Experts of a small language model: a softmax router, a variant of Adam for the experts.
Below are experts of layer 8 (counted from 0) of a mixture-of-experts language model. Rows are named up (a neuron's input weights, with its number), down (a neuron's output weights, with its number) and show model dimensions 384-511. Each number is 128 + 32 x the weight over its row's rms, rounded and kept within 0 to 255. Numbers have three digits each.
Before each expert's rows: a language model's description of what the expert responds to. This comes from a sample of Wikipedia text that the model never trained on.

# expert 6
What it handles: Verb stems and endings
up0:155135044158132104130137182127138135091118134121094103063166176192104107114077150162091156131166098091087079131149102147110112148179053152146157090130144099144156116131103150135101104127145104149112120167088135187112108149102131176091175100100137151124140122091102106080145140190091163157146152082125097136118172131133110117147095099151168088100103095165139136161168152154131092121059
down0:125130091185187115126124121142113134096127079083109126105146135133094135146159148115118108136143006105191148163131080085131151100132139117084119104120119159132159106120143110153160165080124109117135109145116075170148157142088110129122150108135173147159094122085088123142055123159171121110137143178157127116026149105134139093157094148122096083137131146165169131116112215171107179109128
up1:127182117146189128135104115200177111164106146080095097113182135101135095145123140134137124087144145156101102171128122121197104119106112113173108194114139138093125137129153164116108081170122121163105148147132086165096077112133157128115175090175113112133133148107192173094150140104121130166119162146161103142157176174113095065100102204115134114127207151142114139107130115096131106183139
down1:157111101142113139167133166127159145116171176136188119161080130113092155136126123151123129177149143141133109039123191117137150184135076082185124143171099060109054141127133160180103131068126119090124176138168174131089136086147117096143118148137089122099174153126140149148111174152124125146146113130134088143121068138183109104089161086145132127143161187125140117185158109167130092165141
up2:180090101137162111154077112119150125106162104121144151120114137159158145170157176148082077169164129038146093141197134122145136140095162148156149039134121133132100161147078093174154146110092092181100122107077153122083089085069121141103148078166111125080088103085149180130103138126133096101102182114188071117070170069170092110161159167134198088125186133115155098182169163086170162172132
down2:170103104126099081086159137084099150090133164112152105121139100125113159207182200163136114163152115152115133051169187112133106135100157095164180106137194096147086134143108127173179138080095094120159065153097092112111122109152100119112107141078176174151092107134119146114136143026120119137114124179205202146104154136161147146171182162172101159107134073125127109160119093120124123101117
up3:133097162108143110123189133109123109104104158149074081091164102145120047127177089094126113105210145110119095098105131079153062145095109118171127071145091136160125126109182174136128094155088107175153138120107119161109120119094117096106154137156146147063127104149130116127132164142156156114097148139122159134155102147081118138137134126152155142078157040113100159132167136092123050162164
down3:145067141160135164162083087136121153150146123156121127100124178130066143107133152107129073064101191169109122189096154096156176177103143117071116110125091158156107112103127171131173146131148116177066110099120075109072135149137126067180145147166170185123132129106071078164100121161173081149140077147104151112091140133179148183160105099150109124192111136120160113143118119187099053078130
up4:104099152169095109118098154098129153114104110143175132083093112105107106123111129140121165110140174072102219111160091116148118131111148074184088164067154133164051178100084135163181159117169114133136166071119116100113137193133157093092137140164173065170144135191193087121168145127113154109140197088097132156103112124121137097129124141128113144120146123130081120181159089164102160132160
down4:135124087096092075122110151101126102115100193111171149181186081111187138175116129131120174150123173088126061080129140132150132085098189131160137174143137096157116095156128101153145132172092163136129157165144105091098085098124109114148177113174155143088110122120128071080100133099154111174122120171092175112088120074161113141112090087170163135083126125072127132140132129182115099087075
up5:164158086086105136081120125115129140114140146183053134108186146126163166111117113136087107122157130124071140157081157132112073141128108137106168057081171175150112154144173135127139126103093144103167140110151096192154111110110124145110098098133071112141149148155150105103128124143073165116101155137152139141107176104084066055132111182177077097097073090112162092166119102139133115098131
down5:126105102090159146132180146080075188112152132107166121097120172139140152121119120086105116089088099076107184165094109138065125133068076110175108140136133167180168153116113055159120078136182132144121173117203092216143129157145113126135150143091098129148201107147085172174181187142127117091187166114132164189138106145053103102183114122179119158115144072122149114173117150168176120110150
up6:116088117097113134095148140088110167142163125081103075159122121080087120155176162160114058104124188121130190196178110135106079141158158157169116085130211119139086147134148126127109159116125109132068136110122164132149094119121118130078133115122116109156086157101146065143147149177118162177136195129187109093138167111161148100130142166107182153165098079072102126144125150083174155083133
down6:131104120158212085171144104145090127093170120097083110125132082090137142172120110159115073117095148090096145132094103105120169119128181148115166155145155107188122129143137111148088190108114055099076159120128113130087155097104146130156127123120162162169108056127136129121092093142119161111147121140150123059127110122143199053119125031117197120126123096165108130142110081108142134099159
up7:161120167143073137127131075129130137163160135069119108150180112103171100159112200136144097110127144132162151133151099071092125144112153103191157110125142143151120111144123137114074100189189120121140158110153149160092115148164126112120158162135172140077158128083060165109133132112116118121114214129130147171137157146145181158144124167178127100097149175072140072165125105072132063115173
down7:118094127153096117139108105078163143125111177097139067118175158144126137140132152140120132155135095085069096105093163145189111113063207084103180169124067113147127077107106070124085139118163119117068147167144142118088092125195122100108143109090139112035164125137166102048141091127137072120136112043172177100110142104089092153179172088210148076134117175199136127107192125117184096194112
up8:139142066157098122135128114121156136049160113147140169113113157112095093132183160083115160117178184122114096140157077119125115118156132114187145104084177107127125176154150151080130083127099129124167171122130154038098121152129175151158151120124135114109127147181142138141134110083119147069124181150141127063068164172093134154143109170173155147125099130140129096131152114091135168132141
down8:103142104152120073094202126111121117168127131047115099053208105136155119073163196073155111074115090173172127102157115108143061124065161138122139175183128130159127076147172087134054131118162103161112142138104118073089177164129116117088086092134097138139135119137115161097121118132149155120124126180155160175128143090139147116139142111132148119131077138091112095145138099140169141062118
up9:169181097125181129101158153111125060104134164173101089150100135162168155139066136154115129091137138103125122180129078104159152158122132113154111054136144106139129127135126164032152113130096127142109091124062102155117133116149110117123155091117113114180127132165146111170140109117100116135091165193141124131161178164135101107125141175088130142127125172075115091183111106165125110184182
down9:102189139178170120137111162105141140106114075190145148122155203146152125103137153086054130148120102138089108066118116087148129083113085143151129157119081129126141131145142149132111092088131083152183102107140157147163108151139092106133178105167114178199133189155122166156114068174136127143154168113077126035063175123151118091120110147099117123109119124090168162078148136137135119101172
up10:136161171169165062125118102096193109114146129173167138153113225167084094135115143138103021061124119120143114174083109105103136099155091159147137148172123145110135076160101126063154081145117174192142212146160122164117115146135160160075136128190124169101158110102143136171163141116118156099081125126156081163112103114116136154134058153141158098072110132092134121186140147080125189097134
down10:167097129109101098117056132086145113148111132153129165149097131114113103105149183117120185109128107112100175109105141162183152139112117152139138132141136133119111119104105151074187119107125180141165100070146139085138098128117161151148139164092105115153126112130185134131169144101153181112117097130164085106123190084095114136114211128106152121186123102202134184141148146091114164077099
up11:137115100126154115184086187125103172119182131077148073119170091111141096189155095128147105114118092128141093139163093121181130111086193119087136143076102143092133147095132138180079132189189104144120108133130135139081135135120145093091088134165129124094092184144150196132161191096129106181083170058174100125133085173107119151153093085108099141163115160122139098084127156153133163136101
down11:199103170165100091099161096096098136112112158156182110112090117099087047136115076127168154083140149149119165108162099147125133103143125118112113090133148158147118146108094206148119175092115136146104037121121133106091133100142138101106122157117108093034061165115193095169121154175110096146129189116098081116150137174118114141072157149140145096130121117140128099115110115195150101077141
up12:157100081123073094165167073129127127122151134152178124106132159071119110150150152157093139126167089117078171135078075131170164144189122148193100079106092162130081118147111127131063092168155112088147121185158066134078122137062163120130095148099134099115113148106081071074114130140181125117082111148168109117081090125132147144152142120105128098115151166096085178203126132033085121104143
down12:158235109106121119111166127111164129123132172145110143144158162117111127080124127144082104143072106033122078142129099085108113200115102079144083071157143129140128138098103104139116132109110097133098108106123111114123114137174113123173144097099116133128118194126074132138183149100116123078187140161169077108099106145146131061115076145064113147082153090122150132136125084113144129105096
up13:119098154092114104100171136212145117152146114107151163108080091135195202142144168094125123091142128143109168170162096109118090171147103176160143092101160114149135095186103126132122071114153105073157151111132104129136077113123134153067122126178151077049150177139091109153172116129158224087045168147076119225111145144146170088124115127122126094123111094119121166103168102090172160161100
down13:123146199148157142090075102166085108158109158192117171163110092088136159064127105075080140150117159135073084168115165168145093145128072083137117116085119183137157112128150121193134093161135105082121144132119177120103126140173127117142106192094129137116093158114130151197178160126134178117091123072156119079151096178066162111122131157160188164156074122128142162152077117147174138144103
up14:149077127119107164150139166131173087117160106087108087092100098088098098197118166146111142154085100109175121157120103173143121179141138142134130135151093128120095174141124144070133129139110169179083136118108151184128073125093114113093122113086143128104103156159178144079130159129214179127090143130138148160109163101107120139100115164096106097146125162126106162093096182099143109093076
down14:165104162163120123070193171149062084163088121132116111055153139129132126155133114133024114142164169168083115081168181132127194127202161117133119138099145113188094105184133126174156118141115131071095071160171108114100094134181085208113152151112121076135133117148129106105128045133128116128166112086076129135156144133047140133104173100139105129102142145133109095085120087145116127082118
up15:141116147144116164155175097109108118149100150122114121159105090130224145080056094133170105125178071143132137160109078142123112116146147166174131162063117096098144130097115156113126206163174125149059101155117168083094188078162130119097145131146116138102129145104152140199141125143089103129107138132102109110119169136107093057127126101120150167087117153148118129163133153181146173142145
down15:136129129141140147125184162166121164055145147142109109177104156077050121134145080092155094169113145114148124113091096105109155100090102146104093099125145112150129113103090159111116139108146161180167127154147154149100136111098123160151195101098126094136155164166138101157149083148179121132131173083047122127115118070092098133131145181088149142062130133091100163123121141118106094156133
up16:096212126104157103113201149177139179083116120118164114128085146121104132184100074156151127111160125090101142119152113134122135137154145134117119138125094144158097153088174165179156168092155086068152080144130092131127108076110121096074148081142180139127123109176119113136163190111113151100111138106180128123148107113060212103192121167139074137194101120122126181186145192135099169192162
down16:160104105143052122087110188106157106113074130142145156180117096151128136114108113153138119102153096090139182106160122188144156157138183169153058178083117148102128116147103142086127138133142144118085133113067127175159091120175181066137108134162138126121102108141124068125132172119111111134123168134177120136090123123170139088153118131101226128124087089128160104116103111174172107113114
up17:112061123153104154144144123100163109099153129207148125126135129122119082115087161089156099078118129169086201137089129067109119141139152110154079144166154135191128116077179197152102119158136092113122067144094172142109107108118108069077113079100125186190167110069093064150119171124087155189095170161168129147137176171097144136130147111135171167162149125113131151149136074138160089142177
down17:204134121108143170152133095152074141108119145175186196192170170150182103149053103159145138132163182102102073085141083163106164159082120187129073146129132144067150116142064151042083144038122122158097095180119169123109114126090065171155099170113104113204127128158100123090092129091127118155099146084142156092233115164137140077150101089130078139091150066105138094108167123158173092108100
up18:100145089098139153155116151173115133140159160201089075137142165080193142137138138099100160089139126113158141164175135124092092165148108123162120094087116133112131156138137096109080140128125115116142092124129070158101103114115111050047112091081150139094110168146122068083109151122149145141090116178135130154111124179128138129122106170042212126097125147150081203181117154131117157193152
down18:106126101119070174124149096087165121167104125126150173107163205151141116095143175150091107190109127098141107155146086089108171148119126138103165128121131065128142098170162102162183088099136054093113097092155076105175104077137087117215105196131095095163148126141101141079099143154189135078135117183131148214136089198079130181125160086135102120148137142115129144116141140115146166127069
up19:196105132162160077156125147077154129114158113100123097133084158124174143125188180180157065083103054138147075165129113115169070131108097186080139145148136078052125120130110165131139101056158142133150140144140130078086151145138131178048183099104141146109140113107092153173133154136079091157122153187103137128099120124124113119119126128160115127159100153102149129120154142076148120121105
down19:158117094124137144135113065178144093132127131193110057094158122062094138168137062113097164117133132170122159093146165152124134119108098147142105125176146143105148101138176174150133123134176166120086104158107097089143106117120106149137090075149133116155065084153176093153137160145119113098123134114153177138095124112158125139094082162107103128139116130171107095090127200122115137123190
up20:212097138114081134140144148097095123143100107088157064116089080086138154113156106153071113093117133158114122158167100118071130153120052117131109120117104141167105113112050132127172108161093115167095155195108099209162125158071155096062095181128112137074149185067093125155137176149204161177106115125102154168089096174068099105125131142150135128090129179145091095142189186144198081162140
down20:136139131089136116140089181122120065166097052093163109138145141124117113120091101126112107183120140121100111129105159103125119090118127195110151153132124145181171110079143168140105170160137107130130154102153085134153117137144161098073074108093112136125168130077138134165126122145086147160145165176157149169140154127156173125120110133142105145172124118142127156136185144154086154166146
up21:154136148148193099132101085105161083099136098102146162121128143106123101164123102134110074112156079113164076195107181057173088136124075202109145042197135189115120145139150109154058081169206117096107074167145148161120069092116128122078141199132160164124155128171113171145167101165157107117074146141116104118090186096110140160121113202109082087135112085090085127129178111088142103177164
down21:150171137123119163123091132114125117169117097159101106133187058102085119076117093139103062167122111128120112148135095122149177112097087124111106084114103150086102142079129105156120044159183185123118094164090072144181134140157123101172144106162128135219135078167151096148101091155119151090154143157079130132155130091120189083162142233098132130095084178136155099110098136125149135138196
up22:104139074129170113091154151140145061183110180166161122114080105127129142061102105222090154172142129092148175112120129139106137138121130175121124074075110118161116089134114068121133098189127109114152171107090141089165147119124082094151145094150130126063124122112173181147113106110074146117159183120109073134079146127137118090174105105102230164111153138077165097126111169095098144137098
down22:099115091105133094152130115134117103193159072176155124148099119159194106124114105098114122190132144191051117137145122174112176170116183168187116074119108114125097103118040153061104104122176137129167245113088135137150122166138143057139125134083114133136189140079095123115170099139159113181180152097149084134110164144134117110183123129116140186088133097108095086090116122118073082150094
up23:157182103113108073076095155115123142103096094107146078081088120156137145174124155231111139156116130147163107143139156056130155157133087137167118151134075153104110124189119154135103150156109060120161162098112150165145115164098135056090129198089162132066179159098164197172101149128135144111053169085101097132114131157155126129150090159123148148162172216135095110153117101130115143146168
down23:130183122166148126171153076141145133099129179134134105145204146141120093139083119110125117159085043122096126118097141137183165144147137127148114117177125098130102039117130109097163061113117050123138082110116131087158166049169111097173146134174113142133138098139069196160183100163145093135062160145161118139177127117156150135148132096170140161126136096112100159086177153122174131100166
up24:176138114101176081177103108189189148105093162123102161146129117153105111138161126158161169054188092154150101097138109091179150082132183128170141113132151177146114135128082175142091092145152129132132120135164081138122079119142168102100159136126177080186155151102164176074138141100150180161091142087127119125149123180124153153150142167139162072070171097175099136138178148120108138157102
down24:147184129105147119113090136174128149111120211151123132110084151174103148176101060159071153141185116127131080141114120081144204080127101127133108097136178168164106087154069164111109159171174108121116104132065157112142092105078151149089111089124073069079125116113105171123094135151132145133092085154082153153140065130168153097139143123120167136202122136135120075133141148151125098119142
up25:174125125126149122098115136190121154091137117139171126105119134134175130155098136104074094127114104095098135146129149160146139156139115095167168205093127142141096110163063075156107124138068109177169104152127067135107118069107131098090148160146184111119139150155140224125125159101141138145114185178170047164113112140144176092144119171132178132110167141101125152136143157148159190153043
down25:145149094177136071148144095107122145130135174063192150061167048122148154159156115061109164159147136137140122102178093090090129112148137134154157103146138119136166131159100088091115128069132143171113174149081142091157133108136132143119181102101096141129173157108161130121102060147192117095111173174150095151120130102092050143149181135154133122129131117161104109166147065120161148139137
up26:163144107111065103150110163152163151152138131120167094152115150127062088154092116185120064132144128124119169137163139153154110109114112157110110093057146135165067122129199139074176125099108182124156151147158149098121160176134102147070075125168130158123140180147116059128145103121120105070113165104180177092117090138161133137117173128139145121160097122083074168108146091137147153124120
down26:147127170162164061073130194165144190151180190119121116179118136176091136136133095134147093062141182095139133133202145076171075086131111123130140100186095177177102063107102127155104121115106163149192142115127162072138126211159128134107110102120125106121097186151127133168144133127142083078155123151130143162047098121138144049129079141093112120104170123098109137165212162142099070155120
up27:202137085147115121147112147150073073088144136135078125093099144154083076122125092134129055122069137127162128106082181158144087181167141152184107101100153130140131156119141184142175110099082151131104186116100135183122065144113165110202122166133057123144146133159146152080117081061128152116076108162120096074128123126141119109140126113151153121120114138115127155206131096137092042166165
down27:177167123084123070055093142085073123125094124155205091173097080138117160097141076097124093109144155167168111074099153082141137144111174089152141101130127152106077173138167140157148129168144117136111134156139111116200119129081096101135196102157173150120150061159125104034113106102098130122165103079202093113098159152111191158130161074173104122137113128023119174068110103119132117115174
up28:147166152186157131168179130091216171076111145155123126161145125138182114114096125124129125108105121062124117143137081136189118156093125147106086105084126143086153123161130085106095171109189165149109120090138100189137098151132127123060124089116121085105134133050083123124113121162125183143138102185140113164106114141104179130176060162123090138120176113112167129123141142069119153179157
down28:049156152100133132145139131107121138108147083165090134133119117145080096105120138096078094155164145172081159109109096161114074115154141136132108097091144069123113148176136136147151134103113130147111101120109149168158152169136146138136082178110145093140195132128131114131070114092092178158158120106172185136136188107147160081125150123085074162203094123142128101145149159132072144098104
up29:114147190152169107109116085097128103086120098146175056083167154171094093129158131110076062138158094096142111150141156097134132134095126165186084089118146159151182146174115135068163086110124122163106181154160082152142108130116134091119104135148123094098137138125071104123152152079053129114115133127138124141139149103162114147114074148097130073144096150176155134157162157103127139147120
down29:157183160141100181186129100154194120123167134152113085075104108164127149091154135154111122179087108155110153123074143114121149148134098087115126140084112147112131170095114085101164121180117075143032156116154131176126174133156118069097155066119156135137110121129101149164164132133171137087137118146108095108206134190142100184165095131143128156108075142122199127153103118121122120134202
up30:173124121126068098148154122138130137087094112163143184098138162165101147142107099124126142141124184111168169120087080145123153167126106147136108185105084134154124148075166098173119126123107173122141109133105113108122098124046130120067084075093202078144114153149187134127125177131100176079109107157157148141091054154136114072134074087150118150126105106121140174179174193159151108178114
down30:138143091137117090113126096205132100131088140154122096116132141164154113121125146067171130084171159145135117110093114084180130074127166171142058138176068127173165084161133122083166098152156095158093159173110079081149089116170173111170148092106064140104109149122104093146115097126150156162172116137137117119119138128144135095114115141071144130143138086112176141126161127117136127120121
up31:153125123158087090110162084137074058156131172153127101119126141092147057169149150130159111107087112100088180123067168077118094141151113142137186169172139106096110110105206120140087169187165136128172102097124118221118089138141131084135141142168115156134118159104124097129126154108149113155069107156169099163141139099130160174138098154101173030093149124139100113131142164119162111124138
down31:122111108054104138067146105145131080136117109112185125163097143097131139143129142197110122173120116090103095113151096165108127176165134073097145136168128144091181111124186105122200104139110093119061134155138111163153141230170060138152107181103163085179112095114165156149171153179150089129184156067099063132166153139094104156084074120132146116123075120064137073129109097188149106086105
up32:178139092193114140150090096127176149105135102180110161069173121128088161142154109182085101144104142143099174140151135170119140082163128108125090177138114147160100159097136143137142048079184143126162117073114133168125114211134147139080089135151106083121116154102157146202154182100103140110156115092068130169103118092193101112144087167118110139120098192149119130120218133099147115195184
down32:118134144123129157179135119117131129177134068153141131087125133079186092157126115088126140158136123125106144143149115108123164087084135119133144159121093113180114139140119120162169140197141145170126119096200110150139121092090077157072119138092103086121124054099066078162152083058136091086103126163168175127155194131130128159113151109185135128087116124100155176168166046119108079096092
up33:183137164134156093153097165193140106122123140117116093051120115156143108132106088089106106133115095114128118138088132081211084118111100149188092092168110128107097123088136170122121159076097128159120104118185080173102049115104139111064143128122170136116137103086143110087200115130109154201070083067153163110107141135147141135121140127123097169079115144144110101108164184167128106123137
down33:128152105138155131170113156121184153138132174116071056063134092131151107149126141180165121081096138090148128094115139119118069131125097142151126146151144094158098163189171102080057166142143116081139139112122076161079134138136138171098115033151144105093138088149153173135148104099060078163144185066147134122106090145168099085107083117144053142161127115094119107123086147133154221104163
up34:102116090103090158155148106139178112063139119147142046068102109172151135153118113100149092144092151124158121047132104145162107141103132141216083126133141152077134105111110171140158145127088091126069144138134151124111153099097117087044166105117164097089158136122100098087097154102147141099089122100137110175139120164126168101154086164162167074085084095092114123125083184115165078187150
down34:115158159131168179135138158138120135144184145129070087125103162125120168116079055139193154188094106136138096156080098130114112094152150130133084182107142117128175077153121152128171117105186097067128186141145161100096163077104135204202136080064139199114099140097147134080136128154167059136113115151105149117144132207144168164148081176087135149149094124148095121094124161123147177150174
up35:106148138139151138121170122127116181147159120083145154145085113114152090102109175144154055129137098131146132104094127119130112095156147103152152123116097134169078107171142100141125089096151118120134036110185121097082115093115179097091088165120104090109123171098139131169131130144141108120099067188138139202179106116141116195119075126138133129119118112108096174137145094139195071171155
down35:117173125126146099113137106106102124136072166113108129233120145127132086109122144122145116171165109134117205099129116064139129138137087165105078142128124129079102138187107095100100116084079195112124161073146135129151062116077113122084101149097095147133122112090084121122127104082138113115102133105107171095160078133095154103144091149134148068114159120114119027127152139204089147157111
up36:208218116118123116183091098168117103133146087120131123123099074141146079141122133173132137147115102117087081080103115128171107164159135091089145149133204091127123183099173109168151092123115068120128108129103156098111117106112144091124186056085203115126089179138140161084138113154102082123152132167145073097187050149123106055139148158095150123112124104114124088127139083112139122143167
down36:143124163166153136161141144171126101167167154034137168122107131164104084173074208085130126136072154103204167160178132093122165115137120130125099084098078159119132085151141159082075151165165127126114194109102107188136142185216129091142108105108102103050177167148168136166110125147104109132075142179156105091118138138150074159125106126057118135145135083127153159091113063138150130165113
up37:162087114118109121085122094118152145132152125144079081098122152159061129139175120097147099148145152138151126089137139105052124178180096113083168164153131140112141095107146089172100128125117137170107197122162124139163159204148141157099149174138186150078133132125125144133192052137113103104146169084090125191100117187109142076069177130103113141081142129122174089152191158122129132211102
down37:151067111120080120111044146061167075135072050183131172143103169134147157099141104104187113126116148122132146176152149107057123124079100112116177075124148064181175149125102093136127121171110168078114093091113177164103094157088167133140086146068165127139130156184056066177147094111147156109162144109084151173084153099130172138154100094150089113083147103167213149136098111129158132168159
up38:142143098135107077110111080110107127169147154098129129095135092104104103158155165150160116100119121121174116117157126134164162078094080122091165148134149120146143141152072183165100141138129142084083071106138114115079090133107160121145148122140188154167104146122134124098129133092128156102150104166139057162125139131151092161131116126123095068142176166113108146141149102137142104068134
down38:103073152153122068144121146110055125119126116091108155104158131125148127103190121114083126143137117088145108127087116209176123160105120153099126118124118172099099166141111119156144098187109161167117171133081164121125169087104103129108110159100088111137135109106122132094135103110130190111172104097124156124089161147169099123175076088159135165148120123087130134118108160088134104126128
up39:142175143100120174115083131106188106083101100216116151090113139107108080068153148174094108138178103149102126118120127099091087147125086062120149126118105139097112172116178163091122132161115147115149117126131132099139125085098157118103112146056149118087104166129134110125175122101075122135111133121118129123144118157160127092180184179146102159137159112181082138164213123072143133102138
down39:153146131118146122209071141160095203141118123180116091144137127117089147146111044050176146117132142146093130110133089156110076125078119159106181177125128141126126143130163131125147132138116143119166102143063111050108145109074125084143121106101077053147125104082151137157124109116184118126128096209110107028131093146174084126154158140120084136130150132080122179088130137102158093126062
up40:199164103140144123137085127129150160122126145154135113051133125163098138080134085183177106116135104129161093092105063055100159117138146140157176124125151182119185123143133161093153111160118161143079151114122141101167038106138183100099188096114146169130150109098161139130151150096141121097155121184126106189110147163107144131117123201160114103127154118147167158137188112103124191097188
down40:100130140127091139095144135129134161124082120111139165127148128153124095052065107103110088175130136072110158162169087133091104094111134181142169154058120083071141146131096077142132111135110140141111134118141075162108068083090117142123079153126192138111075136186083100121140136155180109101110121068105162102132167131094130121147097152168170122104169105156132146156098099126094147105144
up41:165165123136150095180124133125169130092103165088197102107116119085104086171149110167117110123124144103190181133163147118137055143111081112181100081135203176109122154114145135120127109125169150137116147105092106110064112110122197103087127157085156082064193113121111127108157191139159177171120121151169118201094121121134141091183134128161135126064166091096104190200119144117150127176101
down41:134142072157102097173128096144164152084144145153183118080131142098118036119123101177114111103182117082143127165077092075120087162149091175156105097155155093094084160125133135079155118084170166151078121056163169118072068109126174111066163113138111141134185146078156150137207132110084161175099137107139084168098126165134082096202109149081144150079159120110115108154168139146154114195148
up42:175164117144147112106158151175098144146118129151097129141155170140147087083085144160105091101101161054142131069135131071131139145131082100175121083131112139150130144158198099167102036096128141117144133157060092095145149129093123080064089142143120095117126139158138112181119157121093128154129150132147158118124103107148123086160139146119110163138126200087120142160148142157113128140098
down42:125166123149100061086171202152119167162096125101114135140102157178153143043052179084187145092111162153081157146099120164058150119139151135180110153123156131187113114106103157103157169076097076161076109159089136071115141135103118124121121163109148135160144105096144106122150150075165075144139092125114157102097093126154110183133129179165116156077169101176111126128147116102109111179106
up43:148149117110115115070091194183136153126133123158113143131128108075074076117153141161108132163133099096087090121113096204124144101145117106070130157065118114186109150088121134140160151122127139146137132061140109138136142132075153099052114115156106150127130137108075156131160054126148182075098143154127064085135135187111156147207140137158147144146138136131106098133155138116117155154114
down43:063090176120109137155097159201152136146171075188108122027189168107168148103156112130060113100054093061127074105062118099114132074124115193121109146194068121116136089118122163085192148149160132115130176153137084162168108125147127129150119122114152119138147166087180127100131142173126086098141192150122122098163175161102082093137123175079098106094120117175112118163131147121092121166139
up44:105170153112141068104161121140102079142118174153164072142119147168132053121153165122158133124147086168144136151135182146102137128116107106210132136083098175181093120169093088159160100151137128160092143106065123123132129116046120084153120128128148160121114121143174113132144151139091117066095211107180121159082149097117151075135112165074079182072146105101156120126099135142132142108135
down44:086050142147173142101124171113158055138107125153184127107103153123191100196131144114095174131103119131177130153080119086164170125180090154086121099105136069068087130135117097114146133092054158095129144125130159137148123178157096122041082172101064099179090168087158158158120175110126151112143178097156147155148142118190138145108161110061136157116161102146119118125151185107077170123099
up45:128168111169136046088091150113138077102063158127122125170176109049137095148143091173090128088155125115107148183157128116117133142139097138116131132117117176122108146127110167109110154133144121152103135160228098196110132159137201128094134151113123142114129146171146078111137100122103126165125152151150188175117147068134093122131121146093079146141195136145111145161162089175087085123116
down45:073187105122151255188119118151100166154172119104121107126106107135123118130152161130153120187094136090078126163126069145139135155165080143129131122124154125107144134088139138078159080133113129138089194114081106181166148129185160176118075132206136146163164120134093136130093132118101139143097172119147102085136114133124117081126137138118140107135110133102127177154139183111112111134072
up46:137094139140156111152144207200081154127122105144154115120057129139141104158097099131128116129129157159160096154115182115154096109145156107128138150148174092148145154132121113112116126108108114126120077140148080112179103097097142072157101102119188112112128119101142109177164166108102101180127142101166099105120116189087113123121135138161145184079143138115123046117078119083182133142098
down46:107114170129068121069141152155114182119109132129144159161118083136085149163201120127139153079125107176142115104125159147133158132126150105121153153108086100142107177157114156159068170127139155112096110145114120047083084148047112150157128097113187157103048113133168115107135167115079086139156114079090079184191133123135112189092138123166171073167077142170119141105161087160136161118165
up47:145178116099113102134122159126183130141139105195137149089145123115143105124081144125106093120045163131087096163201090128174118121167136172235075174095116121122120112105135131185112152138081126170124111112124114133099096152136098153140085040136110134148147168118112120182176076132121187123126060160104105155180145128089135102140160141144153142118102168072123128107129125118155101154179
down47:119138115158143096154116132181155130091126168138178148146092140134109093132151117071147100153124101162210068100160083124100084130187100138146133141043145075116140094071122106093203131149071124086156106134103132109172110129145140087069124146144186158092168132172141105085110119089136117149134187160070153133125103170166136075126127161114134174196127150112133148168113094152132147114125
up48:155176102101158123131148089185110158138155158104172102159178165100094093124153090162147183118140072071162122175077120170149083069146103122158121125117218141125128145125147163153097106148126141099067165123064111085126086160077105154123120108100128110118102158129112094071113194125138133126081139115144197185057133149115167113171087137139140071149105097136127041132104171085141131119146
down48:136125173147136100115114134129123149177126139162131109129166140154110072086129116136132148100208109140148101198113117133087110123101095169181078127122157117151153160126102156126130165122113103123031125116190113109179166145092149160158100138098109099165146144141149131109140170113107106107191152158153054158087107127095055130101108071109143088141114085171138172128092122119084082144085
up49:107173125108165058066161095118151095151153126112133131087200148149116124042121133164185153086109141179151098135141195173105158143088099072171103107162132157124152104121100127126127057115158143123139113094138102126097156103092099132151160145143098162069153126119117153130164078123111152127112145201177073143104075106144087140101111122091175127117155110142124093091111177132107090101160
down49:137094112077107148167164162121078143187130153126111139137100148142220104087082154073067133085145142086139100176118163095070132125142164102157098165112176150136143175187094148139121111134157143130163112148168166140196134134136150112149132087147035132173117119113154109115139105187131157123090126110134104150170144188166102156127144105088117128141067109116075083073150145116112146118117
up50:149196175089140116147165113166126151158121100208090090133096038124040150114082194112106136130163085096148048093188153121126099157086136203137110113161108166177140129125121146131093136113167096132127221179099102069084127136065093113080219087144114116114142092108150126123176131075124142100174102104151134120159157188143145133154128178099131191104097130108139095125136139075156164150135
down50:172080162155174110177128163125100137140165104088117147084102157176145152094118128096111155143109185095169136084102162128169109160120165172157154111138101155144131139186139094137111168115160121133159152121078104098117139194114179103132137124087138164106136154139138105096157137210079110123125171160080143152131102102157139121119068081117146104160076142127107109166090117128123124098173
up51:153169145104123085153209113091146123118172176151083137143137167145145118179128136161095148117103158161115169158069058102144077112153160088108060114115128169121172156133137135105119139125139147127118154090172146134191118155129164094137128089101125172119136104148113176121206126139177103107142156146132144182090086152063100135130141167089172083114064103134127110149139169129144092117152
down51:087171052085165133119154130070147149173073108106059132109090146146114155092144133099107121146120178161077090158128144141120131124117094065087138144109162154151209150124148148083186102135130166186099162103153151115114119136173147121133155088116129116101084124125126147133177096074109157062129114155142143150132082137132103178119119136096135114123124117109190073063145131098168165113064
up52:168084120121177136080118127080089219125086095111119116164169089132147144108154118134147191093147143102136099145117107110192099099146172114111157140170187143147131153109121189129157175077211081110043106145082184111135124164103106126111135142173129110124128143047190174143127197161111092113150109111181127109144145156123095143124119214099126104096147129113122100153152123170098120118130
down52:110061053113128096130133114142136123062091152101125183151118099178176174187107138085081053090154101098086121068175152175156136131108136196116130191161103111144136146162134077118157159056157121123132151124103125115124100117104106123135074087121114132156129106140123150094160124144151138138069158143138141180092065122106106086140085089099121136096105166141115135150162111145136166102094
up53:095141149152180165097145132119148132127119107130144169103169161135114127133119139180131167131070124135117111093095099119142143165102126194204121205168101203156160158077180169093164181160129171088155106096230164161085059119147140154160163061117125173096164146100109124129117115171058125076160061197173099124136152147180104119103097110161162171119193148110067101130098131079090123125115
down53:127158152113169089117129146112121169127142147116133115138117135110161086074178130119129116100073101139135141077111092109124206137136128105142105140065201117172201154105121141118113119150128113148128044193105062168105131192111106087146162114131154145145111095099127102135185126147112156141128161067145152069144150136113130140085118119140101096140189126102132093104104161116075136150126